config.toml
d_model = 256
experts_per_token = 4
d_expert = 96
d_shared_expert = 384
normalize_top_k = true
routed_scale = 1.0
balance_loss = 0.000804
router_noise = 0.05
lr_router = 0.000256
optimizer = "muon_variant"
batch_tokens = [16384, 32768, 49152]
seq_len = 1024
Below are experts of layer 8 (counted from 0) of a mixture-of-experts language model. Rows are named router (the router's row for the expert), up (a neuron's input weights, with its number), down (a neuron's output weights, with its number) and show model dimensions 64-127. Each number is 50 + 10 x the weight over its row's rms, rounded and kept within 0 to 99.
After each expert's rows: a language model's description of what the expert responds to. This comes from a sample of Wikipedia text that the model never trained on.

# expert 6
router:49 62 60 58 55 59 68 82 59 35 33 61 47 50 55 47 53 63 66 53 46 44 52 45 49 61 47 61 40 62 59 45 57 48 51 53 47 37 57 46 29 46 32 54 43 56 42 43 44 50 48 52 17 39 57 49 35 57 46 50 60 53 63 63
up0:49 46 54 53 40 61 54 63 54 45 55 56 42 55 42 45 28 63 45 57 43 37 47 48 67 52 61 68 46 43 41 41 48 45 48 33 48 51 47 56 22 35 48 62 51 66 40 49 25 58 49 47 41 57 44 58 54 41 55 34 43 40 41 46
down0:42 56 44 48 70 58 43 46 36 43 65 61 56 47 67 41 39 65 58 61 48 27 39 53 40 56 44 39 55 35 48 52 50 40 58 47 37 48 35 43 62 53 47 61 50 34 49 72 62 49 59 60 43 64 59 30 43 56 43 52 63 44 48 57
up1:42 56 51 55 45 53 37 47 56 40 42 50 29 51 34 46 37 51 58 46 48 43 51 42 62 49 53 50 47 57 31 44 60 58 48 49 46 50 40 32 37 28 52 47 75 50 40 71 56 64 37 50 52 63 46 65 53 61 41 58 58 65 68 38
down1:56 54 54 40 42 46 47 52 58 46 32 59 47 48 44 52 54 41 53 39 67 72 49 50 50 60 40 55 60 60 58 58 57 47 25 42 43 53 47 50 35 47 40 55 42 57 36 51 39 32 61 40 38 47 51 52 52 54 53 57 31 46 58 53
up2:25 43 44 57 47 61 63 84 49 37 55 54 51 59 50 47 56 66 56 47 58 54 59 39 82 44 40 49 49 35 33 47 57 42 54 51 48 49 65 49 55 44 48 45 45 57 57 53 33 43 29 63 43 52 52 51 51 45 43 56 45 48 56 50
down2:58 67 43 49 68 63 50 58 34 55 59 62 57 58 45 56 40 62 50 28 62 39 48 50 50 35 49 49 51 48 48 43 64 52 46 39 38 27 57 47 53 46 60 41 61 65 47 48 33 48 61 57 64 29 53 38 59 46 62 62 64 45 59 64
up3:46 42 69 46 53 42 52 56 41 26 57 45 46 64 50 49 34 39 48 63 39 60 50 61 48 61 50 51 44 49 63 53 59 52 53 36 70 45 40 32 50 48 39 49 52 67 55 65 50 49 49 29 62 56 51 67 38 52 61 39 54 58 57 59
down3:50 45 52 44 40 46 43 40 67 47 67 72 35 68 44 42 66 51 41 42 47 40 42 45 36 48 58 51 60 40 30 50 52 37 50 25 40 47 44 62 42 50 69 63 65 54 55 48 34 56 45 45 65 38 62 55 56 51 36 37 41 52 60 40
up4:48 51 74 34 56 47 64 45 61 50 49 57 26 44 52 62 60 68 70 51 59 81 51 47 61 56 53 54 49 42 39 55 50 58 46 50 59 70 43 46 72 48 55 59 56 62 58 38 38 48 43 47 47 47 35 45 56 50 37 30 37 73 47 47
down4:53 46 38 75 49 40 44 42 43 57 42 45 59 56 46 59 48 48 38 53 51 36 43 48 51 66 50 65 77 56 40 71 51 50 69 58 36 64 52 32 67 56 58 59 49 49 53 43 57 48 69 51 34 55 34 53 55 68 54 46 46 49 61 51
up5:52 59 62 49 37 43 38 38 38 60 48 44 50 34 39 49 56 50 32 60 48 44 63 46 48 62 44 47 48 53 51 21 41 38 58 36 50 46 54 55 39 57 53 55 51 64 48 59 39 34 59 40 26 57 51 55 49 57 45 60 48 57 48 52
down5:46 47 49 52 59 53 51 58 51 42 43 53 45 62 56 47 40 41 36 52 21 56 62 47 41 50 43 50 38 55 42 65 35 55 16 57 61 32 44 57 60 58 34 40 44 36 57 50 62 50 80 54 64 60 46 59 39 51 74 66 81 49 32 63
up6:48 66 70 32 36 61 57 52 44 49 52 50 54 41 60 61 54 66 47 50 65 49 47 53 51 45 70 42 55 50 56 37 49 48 55 45 42 52 51 54 49 48 50 47 48 58 55 35 54 64 53 40 50 50 56 63 43 38 68 59 42 53 57 62
down6:41 35 51 65 35 53 47 50 54 42 47 44 39 37 66 42 42 54 60 43 38 49 47 45 38 61 54 40 49 37 53 42 67 60 47 28 48 52 31 62 42 54 56 41 45 30 65 56 61 46 61 58 67 57 43 55 59 45 33 45 49 49 68 69
up7:43 51 54 30 57 51 50 63 62 65 47 38 56 54 57 61 43 44 40 65 47 53 52 45 59 50 54 49 43 47 42 51 51 41 49 39 46 27 51 52 40 62 33 65 35 56 33 58 46 58 56 68 50 51 62 39 45 42 58 47 49 63 35 48
down7:48 41 47 58 47 65 45 62 62 44 51 59 51 57 57 51 52 46 44 55 67 54 54 75 42 41 57 34 47 66 44 43 56 52 66 48 18 59 35 33 72 49 62 48 59 57 57 45 41 50 60 66 32 48 32 45 44 65 57 43 47 40 65 47
Description: Verb-completing pieces, mostly -ed, -ing, -s, or whole past-tense verbs like became, released, held, predic-ted, view-ed.

# expert 48
router:37 56 68 46 45 47 50 62 64 49 47 44 47 41 51 49 50 56 58 42 61 48 42 24 32 51 43 49 46 45 59 37 54 58 50 49 47 29 37 26 51 43 46 54 42 50 47 53 45 59 30 40 53 49 55 58 62 61 41 48 72 54 41 68
up0:31 55 54 45 55 67 62 62 58 55 55 39 39 52 31 44 46 27 49 43 69 55 64 44 56 59 55 39 44 45 40 57 41 51 54 61 28 69 42 41 59 51 57 65 45 41 51 38 57 48 38 51 68 53 53 45 42 62 39 51 43 52 49 45
down0:43 44 67 25 46 38 48 47 65 57 45 45 50 55 46 62 49 41 45 49 46 36 54 56 39 39 45 59 38 43 47 55 31 48 68 42 60 50 59 58 47 47 50 52 39 60 39 56 52 49 47 53 65 44 34 41 62 48 61 54 71 66 45 38
up1:37 39 54 52 57 47 64 44 68 48 51 56 58 56 51 52 45 44 38 50 52 64 45 51 41 42 60 38 48 49 45 58 53 40 31 51 48 45 34 48 50 25 57 53 66 65 40 39 72 64 34 61 42 57 46 54 61 50 47 49 58 64 93 56
down1:20 62 71 48 46 48 60 60 56 47 42 49 50 53 53 47 57 50 56 57 59 61 41 47 52 53 60 52 65 51 46 41 33 47 54 56 51 50 47 60 50 33 51 68 36 57 44 35 51 38 35 46 58 55 46 59 52 32 56 49 52 36 34 58
up2:44 56 46 64 49 52 47 57 64 57 43 40 59 54 48 51 73 54 61 50 57 40 34 36 42 40 60 59 54 49 57 30 39 30 51 38 45 51 48 45 53 48 72 71 42 53 45 52 72 44 44 57 63 44 63 50 33 47 52 52 56 51 58 34
down2:54 59 48 52 46 72 55 40 48 41 41 53 57 42 42 55 67 40 54 59 49 61 43 55 43 62 42 28 42 49 53 41 44 49 44 50 45 49 40 20 53 49 50 48 51 44 63 48 39 42 49 43 53 50 46 33 49 50 61 45 48 52 36 63
up3:55 38 51 46 34 50 64 66 58 65 52 44 46 48 50 53 60 54 68 54 40 56 47 43 27 58 59 51 61 45 59 37 55 44 51 50 58 48 66 64 60 37 46 68 53 58 50 63 66 42 38 41 46 43 55 59 48 48 43 37 63 39 31 46
down3:48 61 45 55 42 60 48 33 46 42 49 46 55 59 58 36 56 58 51 76 43 46 65 58 64 59 45 45 56 32 38 51 47 39 74 47 63 38 58 48 35 56 65 61 26 47 49 50 39 52 49 48 40 50 73 46 29 43 32 56 49 52 45 49
up4:57 48 48 52 49 60 53 39 33 49 43 36 55 51 54 56 71 46 53 52 44 55 36 43 50 39 54 51 54 49 52 43 50 51 56 65 72 37 18 47 47 57 68 51 36 43 49 50 48 56 46 60 49 53 59 47 41 70 63 51 30 69 51 62
down4:36 56 44 46 52 42 58 36 63 64 38 32 74 72 42 53 37 57 33 28 50 69 45 56 44 45 55 67 63 43 71 49 49 53 54 45 40 29 42 50 50 48 50 59 51 51 47 50 42 52 50 42 29 78 56 74 36 29 62 59 61 54 58 50
up5:69 68 58 47 51 48 63 39 57 59 62 57 62 53 44 48 46 55 44 20 48 57 54 34 41 49 55 32 54 63 78 54 37 44 41 34 51 32 52 37 59 60 48 38 43 47 29 46 57 31 49 47 40 59 57 28 38 55 49 48 43 52 44 41
down5:71 26 43 55 51 51 49 60 57 51 39 62 50 52 43 41 60 36 55 45 59 36 35 47 43 37 51 50 39 41 46 40 39 54 60 50 50 58 38 51 46 57 47 41 44 44 40 48 48 46 44 30 51 23 58 52 44 52 72 81 61 64 62 37
up6:32 56 58 49 61 47 46 37 59 48 49 50 37 43 52 62 49 59 61 38 55 32 59 65 51 38 49 57 42 37 57 35 45 66 46 40 50 38 59 48 65 39 39 67 39 37 64 57 42 45 32 50 50 41 49 44 48 53 50 66 45 52 54 56
down6:50 59 50 41 52 49 60 54 62 34 59 55 49 50 54 32 55 59 50 44 45 41 43 55 44 65 65 61 39 47 49 45 49 50 40 30 55 72 43 40 66 57 53 42 42 42 51 38 36 53 46 77 53 60 50 49 53 52 55 59 52 69 59 40
up7:45 53 51 44 58 63 61 34 48 49 67 39 56 55 62 42 56 69 41 53 58 60 52 40 57 31 48 61 57 63 53 63 52 47 50 44 51 63 43 58 57 24 54 42 45 46 49 33 53 46 51 64 65 50 78 41 45 60 49 71 54 57 25 52
down7:56 54 55 51 56 44 52 38 49 44 58 49 46 53 51 30 54 46 74 60 52 52 36 36 52 53 43 56 51 55 60 60 57 38 39 55 29 48 62 42 33 48 57 45 67 39 51 47 42 50 53 50 55 68 52 60 44 36 45 48 50 70 46 61
Description: Pieces ad, at, sh, ar, air inside South Asian and other foreign names, e.g. Pras-ad, Barb-ad-os, Kh-ati, Ham-ar-i.

# expert 42
router:41 54 62 36 64 44 53 52 43 53 47 60 47 60 46 63 56 65 42 64 58 50 51 39 54 56 44 68 40 58 46 48 60 68 68 53 45 36 32 61 47 51 55 39 35 49 41 50 47 46 40 38 52 50 56 36 42 59 52 62 65 57 47 66
up0:54 48 58 41 55 53 59 70 60 50 44 47 34 57 31 47 47 46 38 56 45 71 49 34 72 63 48 71 48 46 52 44 54 51 44 41 60 48 43 42 38 54 41 44 59 63 47 34 50 58 58 32 50 46 55 37 37 60 73 66 68 39 39 47
down0:47 43 52 66 44 50 50 63 41 52 52 60 41 48 51 34 62 57 57 65 53 47 56 25 45 34 52 45 46 47 44 45 38 50 50 43 47 44 46 58 52 43 54 54 34 56 57 35 49 60 48 50 43 54 56 37 53 45 56 45 50 56 41 46
up1:35 64 54 40 56 48 59 66 45 56 39 40 51 59 46 44 46 49 57 54 49 56 37 55 58 44 45 55 56 49 35 55 56 38 69 44 41 56 36 51 44 36 36 40 47 53 46 35 66 32 39 63 42 49 43 53 40 53 52 51 66 55 34 60
down1:36 41 59 55 53 43 38 38 51 54 63 58 57 44 46 55 58 50 52 63 50 56 52 62 42 76 45 42 37 46 42 48 42 51 59 53 81 42 54 69 49 55 45 38 65 52 39 54 64 38 57 43 45 46 43 52 52 61 49 59 64 53 59 50
up2:64 22 58 57 46 34 59 68 33 47 35 42 48 47 44 58 60 59 52 55 44 36 52 52 58 38 39 56 50 43 63 65 35 59 67 47 36 57 41 40 52 42 42 47 60 62 55 38 61 19 37 41 64 63 38 57 49 47 24 49 79 53 52 66
down2:51 24 57 56 66 49 41 57 33 53 51 65 52 57 30 53 60 58 65 27 44 77 43 58 43 32 64 62 54 52 48 45 53 51 50 40 38 55 61 68 42 52 44 53 71 38 43 53 56 43 43 63 51 52 56 56 65 51 32 28 57 43 61 54
up3:52 47 55 47 59 60 57 68 59 55 47 44 43 51 43 48 44 53 52 62 69 54 52 54 36 57 49 59 62 50 40 52 44 57 61 61 57 56 22 34 48 54 55 53 53 54 60 56 27 53 50 39 29 39 52 63 44 45 53 46 62 32 52 35
down3:59 52 59 41 47 50 50 57 51 52 61 52 54 47 54 41 40 55 53 47 50 41 41 50 55 43 59 52 65 50 42 63 42 42 44 56 63 46 40 71 53 36 41 33 53 46 49 57 54 51 29 25 61 51 44 51 46 43 54 36 45 50 60 32
up4:68 71 72 50 55 47 50 46 41 58 33 45 51 51 33 50 41 41 30 69 56 42 66 43 56 59 34 47 47 42 48 52 47 59 45 45 53 51 60 62 54 57 34 52 37 47 54 46 39 49 35 55 64 62 59 48 63 49 51 32 43 51 36 63
down4:38 47 59 58 52 78 36 41 63 47 70 44 48 53 51 54 52 38 42 49 55 51 75 59 43 52 58 42 45 59 51 56 33 54 40 50 56 50 49 61 38 53 46 34 54 39 69 51 65 52 32 62 52 46 50 51 60 61 51 59 52 40 47 54
up5:49 67 30 43 39 57 33 57 46 43 29 59 53 56 59 49 51 51 39 65 54 40 28 57 47 43 43 54 52 59 40 56 55 46 41 41 43 45 57 66 47 58 29 53 45 63 53 49 43 51 34 51 57 41 62 39 56 30 40 43 48 69 56 51
down5:47 40 54 48 68 46 42 59 41 66 56 45 44 54 45 43 46 54 52 52 73 36 40 55 62 68 44 51 42 58 52 47 63 53 47 64 54 47 50 48 44 51 55 51 68 48 61 34 56 46 46 44 41 74 50 51 55 46 41 52 57 40 45 64
up6:49 60 50 51 49 47 53 52 28 58 57 49 47 52 54 61 56 45 53 44 63 46 44 44 66 57 74 70 37 42 51 36 56 41 41 52 74 25 44 47 38 64 42 60 41 57 61 41 31 52 61 38 75 59 63 47 48 39 23 40 51 54 64 61
down6:58 55 62 48 42 49 57 53 45 38 46 49 44 43 45 59 41 40 40 51 49 58 55 36 53 47 48 54 61 49 49 46 54 41 48 53 39 40 50 61 48 58 35 67 37 37 42 41 62 70 62 24 42 57 42 64 45 63 47 42 50 57 37 59
up7:39 56 31 46 47 65 70 43 50 46 27 64 56 53 56 56 63 65 48 49 53 67 32 48 66 42 56 48 53 50 47 47 62 51 48 60 65 50 43 53 39 56 47 58 57 67 45 58 45 61 50 50 58 55 47 43 45 41 48 44 55 45 61 53
down7:39 62 53 48 51 48 53 39 56 47 37 50 45 64 49 40 40 42 57 45 56 46 36 44 48 52 65 47 53 40 41 26 44 50 68 53 54 51 47 51 50 55 53 59 75 45 57 50 46 61 61 47 58 42 63 48 46 44 54 47 59 47 52 61
Description: Coordinators and separators, mainly "and", also commas, pipes, parentheses, but, while, and the fragment ri, e.g. mar-ri-age, ri-fles.

# expert 35
router:50 53 74 52 49 54 58 62 39 49 40 67 42 52 57 60 47 59 65 48 45 58 49 50 44 55 33 52 50 45 63 52 57 34 45 47 68 42 50 43 40 64 46 45 24 43 44 39 52 62 47 30 47 51 57 59 57 40 65 46 70 68 63 78
up0:59 52 57 46 40 57 68 35 49 47 32 58 55 59 50 54 56 55 54 38 52 58 55 39 58 71 47 44 58 48 49 34 37 49 46 48 47 56 37 45 61 63 39 59 45 61 54 51 43 51 72 27 34 59 59 36 53 49 58 19 54 49 58 64
down0:42 60 54 38 56 59 51 36 64 48 28 58 53 46 39 53 53 55 56 55 46 33 46 53 49 69 54 49 57 41 55 49 58 50 60 44 46 55 65 52 49 43 58 51 65 41 55 42 48 45 44 61 41 46 35 28 55 44 55 46 49 66 56 62
up1:56 54 49 61 50 50 50 47 58 52 50 57 43 57 54 64 36 56 57 34 92 60 42 53 51 43 42 51 22 42 42 33 61 45 49 59 47 28 48 38 46 48 46 45 43 47 44 57 40 62 44 46 53 34 72 66 50 35 63 54 53 57 61 41
down1:60 61 57 50 46 60 44 24 47 49 44 41 47 36 57 55 37 55 41 68 13 35 42 57 46 42 61 36 59 63 48 49 43 50 36 44 38 53 70 41 47 48 51 58 42 42 48 59 46 56 56 48 49 50 58 66 58 34 55 51 61 50 39 51
up2:55 50 48 30 49 39 62 36 40 25 30 46 43 53 46 54 45 43 52 41 53 55 51 42 48 58 56 32 46 41 47 39 52 69 64 58 63 50 36 47 50 52 49 56 35 41 42 59 55 70 69 49 45 46 50 46 39 56 50 55 42 49 69 39
down2:55 57 39 29 52 52 64 54 59 49 47 42 54 68 27 67 43 56 74 44 45 42 41 52 53 46 59 41 56 55 44 52 64 56 48 71 29 63 50 41 46 51 59 54 45 51 38 57 67 49 14 45 43 61 46 51 51 62 44 33 70 43 43 38
up3:52 66 47 38 51 67 51 54 40 64 30 53 53 36 58 39 58 34 71 43 48 36 66 55 49 67 46 42 63 34 34 40 49 36 37 49 56 56 34 46 43 28 47 54 47 66 55 49 44 52 46 49 51 49 52 53 60 52 45 44 58 59 57 52
down3:49 51 44 40 55 58 65 42 48 31 63 40 45 72 46 58 39 50 34 65 52 63 47 53 41 34 54 41 32 53 65 63 51 60 47 51 47 35 67 51 48 52 36 47 42 50 48 70 40 61 58 66 47 48 47 49 60 43 63 52 38 39 42 36
up4:62 55 56 36 67 61 38 51 42 50 37 35 56 44 58 52 52 47 66 40 36 63 56 47 44 53 50 46 46 38 62 62 64 67 69 61 38 60 46 43 55 60 56 54 42 56 49 46 63 51 39 33 48 66 45 57 54 59 51 49 39 62 56 50
down4:55 46 53 46 60 36 39 59 46 45 36 66 55 42 46 60 48 56 77 46 53 58 56 67 42 58 44 53 59 40 41 62 47 36 52 51 37 51 52 37 33 49 54 65 37 55 33 55 63 50 56 45 45 62 56 51 48 43 48 57 55 48 36 57
up5:52 43 46 70 61 48 46 49 39 40 35 48 60 66 39 55 32 48 51 64 55 62 46 51 54 51 52 66 59 34 50 53 62 62 47 37 31 52 50 50 38 43 46 56 47 55 36 64 42 50 51 51 45 35 52 46 33 45 61 56 74 56 41 40
down5:34 40 42 31 53 52 67 35 47 58 38 44 61 44 53 40 61 62 47 67 61 71 57 68 55 51 57 56 44 24 53 32 48 45 49 52 55 38 36 39 46 55 52 57 38 39 50 41 31 45 35 49 65 73 66 60 72 46 57 42 52 44 59 67
up6:46 43 51 47 49 41 39 51 49 53 33 53 51 39 40 48 52 47 50 50 52 51 54 41 67 53 55 42 43 31 46 47 69 41 46 31 54 31 45 48 41 40 41 59 49 43 49 32 60 48 49 61 31 50 54 56 60 44 64 41 51 57 59 29
down6:62 48 66 51 54 59 39 50 50 59 47 42 51 54 58 33 59 53 36 57 55 54 45 66 49 50 62 60 52 63 58 60 57 38 50 51 54 67 51 43 56 49 53 34 46 69 49 52 44 41 46 42 44 47 66 37 61 35 51 16 44 52 46 52
up7:40 47 65 45 45 50 61 68 55 47 57 71 42 52 27 46 42 58 43 60 36 27 34 59 55 46 54 43 45 42 35 50 47 48 49 57 50 39 42 44 37 53 64 48 44 63 53 49 48 46 45 55 58 45 48 45 58 62 48 55 55 48 59 60
down7:55 47 39 71 53 31 71 40 47 52 62 64 40 64 60 50 54 44 48 42 38 57 62 43 61 48 40 51 53 57 45 60 39 59 53 61 57 48 59 34 62 53 50 49 63 44 51 36 43 59 34 38 52 61 40 49 39 63 23 60 54 55 36 58
Description: Prepositions like of, in, to, from, during, by coming after a verb or noun and before the, places or names.

# expert 49
router:39 55 67 44 38 49 70 51 56 46 42 59 34 44 60 38 64 61 61 50 58 47 46 58 47 51 51 50 46 51 39 39 50 51 47 53 51 48 39 30 52 42 41 28 42 48 34 40 49 59 32 40 53 37 49 41 21 49 39 41 58 30 67 55
up0:42 52 49 48 44 42 44 52 48 47 31 36 53 54 44 40 46 61 50 25 48 54 42 50 40 41 37 50 50 45 60 59 27 55 63 59 57 50 44 47 62 65 36 53 31 41 48 39 55 49 53 53 59 56 33 54 47 42 62 42 44 43 58 37
down0:37 37 33 61 41 54 55 57 47 59 51 51 52 48 48 57 49 55 43 53 50 69 65 67 55 36 45 75 65 52 46 37 48 58 60 50 45 48 42 54 55 34 54 41 33 47 63 49 39 46 45 45 51 46 53 69 31 52 71 37 49 53 45 58
up1:47 58 65 27 56 62 51 50 62 47 56 53 46 51 37 57 77 57 49 50 39 52 64 39 59 52 73 58 47 50 49 49 66 59 58 40 57 32 41 49 48 45 52 34 51 41 49 52 54 50 58 44 52 36 40 50 47 64 56 32 51 49 51 58
down1:50 47 50 65 41 60 46 51 40 32 36 43 84 54 51 39 60 39 59 47 62 46 62 45 40 49 44 59 46 56 62 50 38 50 60 44 53 67 63 55 43 60 48 61 54 54 50 68 48 60 36 36 37 55 56 33 48 60 53 70 58 35 32 52
up2:54 42 60 48 53 38 46 57 45 43 58 66 56 39 47 50 41 58 38 50 51 29 67 55 39 67 48 53 50 43 35 31 50 40 75 56 45 48 47 43 55 47 45 54 42 32 54 63 34 38 51 51 46 46 48 59 25 53 52 60 44 39 60 73
down2:35 56 68 44 57 52 58 62 27 65 52 52 70 65 42 37 46 49 51 37 55 60 73 59 31 48 39 66 65 35 33 48 47 54 52 51 46 67 47 46 49 55 43 42 42 37 47 49 51 64 45 49 42 54 56 51 26 44 39 55 42 52 53 62
up3:36 50 58 64 52 37 50 50 62 49 57 55 49 40 49 40 54 43 56 58 63 46 58 48 49 34 48 37 35 44 32 53 59 59 64 56 55 37 45 46 40 62 47 34 31 41 61 52 51 46 60 65 34 65 42 42 47 66 60 52 51 66 62 57
down3:47 39 51 58 41 37 36 41 44 45 27 37 70 57 54 51 44 43 66 59 49 55 42 47 41 29 55 63 45 52 55 42 46 34 37 52 48 43 50 40 43 60 50 48 45 37 44 60 62 52 52 57 57 36 60 63 51 45 40 56 40 59 62 54
up4:21 49 49 62 36 35 52 61 50 56 21 53 34 53 51 46 56 53 64 43 61 53 57 53 63 26 41 65 49 56 58 23 39 57 49 49 48 68 44 35 56 58 58 39 56 63 57 57 36 40 48 27 62 36 61 63 40 40 47 44 61 54 52 42
down4:49 56 64 46 64 25 48 55 41 62 60 48 48 62 58 31 40 56 62 61 55 43 46 46 60 36 45 49 43 67 59 50 27 83 39 50 44 45 48 50 44 62 69 49 69 57 60 50 45 41 44 45 60 52 57 54 34 50 39 54 57 50 37 59
up5:39 29 62 43 54 46 43 55 52 50 43 54 36 68 46 41 42 36 54 50 66 56 33 54 40 58 55 55 56 42 40 39 45 52 73 46 69 45 45 53 42 31 72 40 33 56 64 48 37 59 55 48 35 33 41 47 40 41 42 39 56 39 51 44
down5:62 69 41 37 43 54 57 38 41 44 34 58 58 63 52 52 52 57 44 59 70 60 41 67 52 43 41 46 40 33 30 51 42 61 47 55 51 60 40 57 45 62 54 50 46 38 37 52 67 60 60 63 39 58 55 46 48 43 60 43 61 43 51 34
up6:43 43 52 47 50 34 45 34 40 37 63 39 65 33 45 47 35 29 49 35 53 47 62 58 47 56 39 65 39 48 47 40 44 50 45 65 47 48 43 58 49 33 50 49 48 74 55 42 35 60 38 54 44 38 55 46 50 42 39 66 59 53 61 44
down6:42 54 75 59 42 40 31 41 48 53 49 33 47 58 47 31 57 66 60 65 55 43 53 67 28 53 51 45 50 47 42 44 33 67 47 43 49 64 40 38 56 42 43 59 43 54 57 56 49 60 47 63 44 39 39 37 56 39 41 39 51 42 31 43
up7:53 61 53 61 39 45 42 60 42 57 41 57 53 49 46 40 49 45 58 65 47 44 58 56 53 42 54 55 62 72 60 45 55 59 37 37 49 59 44 48 42 36 40 46 56 52 35 41 65 43 51 64 39 45 36 42 49 50 44 43 55 45 58 59
down7:48 67 56 71 33 48 42 36 57 33 46 49 32 47 49 54 43 41 51 49 42 42 30 47 45 61 41 58 61 54 47 42 37 41 45 48 47 74 65 49 37 69 50 52 45 50 54 71 58 66 54 57 61 61 55 33 45 61 52 58 45 61 55 46
Description: Single letters s, d, w, t, often a word's first letter or plural s, such as w-illing, s-martphone, motif-s, d-uly.

# expert 36
router:58 52 55 49 55 60 66 69 62 46 29 49 39 45 60 55 47 45 49 50 41 65 41 32 39 36 41 48 55 56 54 57 60 75 48 56 69 40 58 64 35 58 69 51 34 61 54 41 52 68 41 43 31 62 52 49 36 54 45 66 78 61 50 61
up0:43 44 38 56 60 34 64 56 50 48 41 46 32 54 42 48 59 58 43 61 44 55 62 50 47 30 33 45 52 62 55 46 64 54 54 51 47 52 48 53 44 59 52 54 58 25 42 42 62 52 24 50 47 57 47 56 45 39 61 56 58 45 54 59
down0:55 58 39 60 54 63 45 43 63 45 58 54 58 35 46 44 47 56 46 48 72 49 59 49 47 68 55 54 51 33 43 37 56 55 54 60 45 64 64 52 27 53 51 55 45 53 46 54 62 54 43 30 45 64 55 66 45 37 45 39 54 22 49 62
up1:40 34 56 43 32 55 57 49 40 61 49 63 46 51 70 48 36 54 39 64 44 63 41 64 42 57 47 60 48 63 54 51 51 40 56 45 65 61 43 49 46 52 59 37 50 65 44 55 33 74 41 45 54 45 55 54 51 39 42 53 70 57 48 58
down1:48 56 57 45 56 43 58 69 42 46 38 71 48 52 54 54 57 49 52 62 51 59 56 45 54 21 57 51 47 35 44 41 44 59 49 26 52 50 49 44 56 42 45 48 60 36 56 50 42 63 48 63 40 68 35 44 39 60 39 46 46 74 64 45
up2:40 74 65 47 51 49 54 64 58 41 46 55 62 56 71 49 54 51 47 24 67 53 40 47 45 41 53 43 69 61 48 43 49 36 44 40 63 48 37 50 53 46 52 68 50 45 35 55 17 60 58 71 50 59 45 47 48 54 50 36 60 43 63 58
down2:49 52 53 22 65 73 51 41 69 54 78 63 53 45 61 56 43 37 36 58 44 49 47 34 45 60 60 39 38 56 34 48 54 48 49 45 58 55 52 36 59 39 51 50 53 59 50 46 54 63 59 48 49 53 76 34 63 46 56 55 55 43 43 39
up3:45 57 45 31 53 40 29 45 53 27 50 40 54 64 41 44 65 36 33 48 28 60 57 55 63 55 46 54 80 43 64 60 48 47 57 51 42 53 45 52 40 61 53 50 40 56 39 66 53 53 40 55 59 43 62 64 41 41 62 76 63 48 58 50
down3:34 40 52 33 44 47 64 48 55 37 39 54 55 36 37 47 60 52 52 61 50 43 67 61 54 71 69 46 64 53 55 61 37 58 67 40 34 64 52 54 37 41 60 50 55 46 63 44 55 27 48 49 36 50 54 61 56 53 33 43 44 56 59 55
up4:50 47 38 49 57 42 74 61 56 61 40 34 60 35 59 57 59 34 36 59 41 61 37 40 51 50 65 73 49 43 59 49 68 37 26 51 52 43 44 47 32 55 44 55 37 64 43 50 56 44 47 67 43 46 53 44 36 63 50 48 40 39 68 61
down4:47 42 43 55 61 62 33 55 49 64 58 53 44 59 51 54 49 60 54 46 57 55 62 57 62 45 42 65 45 59 52 43 59 55 65 48 57 51 43 44 46 43 38 41 45 62 46 54 46 57 67 63 28 62 32 35 44 60 66 60 47 36 47 52
up5:58 43 45 55 31 57 60 53 60 42 50 51 38 56 55 48 53 62 57 50 25 52 58 43 42 34 55 51 52 49 59 65 49 60 44 57 45 51 61 67 59 59 56 52 26 55 45 41 68 52 42 59 49 32 53 58 47 53 37 52 46 63 62 57
down5:38 61 51 65 47 49 62 65 48 63 59 43 63 46 58 56 65 55 48 28 54 56 58 50 50 60 51 50 54 65 48 40 44 50 48 43 60 47 48 50 60 11 37 56 55 65 58 30 56 52 77 47 55 61 49 46 48 62 46 71 49 62 59 69
up6:37 44 50 47 56 58 61 55 58 68 57 56 48 46 52 42 51 47 30 37 53 55 53 26 48 50 59 50 45 55 65 39 75 52 46 58 64 46 53 37 45 56 52 61 38 32 58 26 50 59 40 31 32 49 52 39 36 70 54 53 53 38 50 56
down6:37 62 43 56 46 47 41 76 54 65 52 61 64 55 59 68 55 59 57 60 52 42 50 37 52 18 52 37 20 62 35 51 44 60 54 55 33 57 52 54 52 39 53 53 52 42 45 62 52 71 75 51 54 50 47 42 55 51 49 55 42 43 52 68
up7:41 45 52 46 40 55 52 56 43 51 47 54 45 56 52 36 57 56 56 45 33 54 42 40 50 62 56 60 50 49 65 57 49 51 69 63 63 40 41 41 69 43 47 56 41 51 59 56 40 62 38 57 60 45 47 43 41 57 48 46 49 47 69 45
down7:34 47 54 35 48 56 36 41 51 53 58 61 28 37 45 50 44 71 45 32 61 53 77 49 56 43 45 31 56 54 43 56 56 42 57 54 54 50 69 47 65 41 60 54 57 67 51 46 44 40 40 42 40 61 30 71 63 49 59 50 48 49 28 55
Description: Auxiliary and copular verbs was, is, were, had, been, the word to, and adverb endings -ly, e.g. larg-ely, feasib-ly.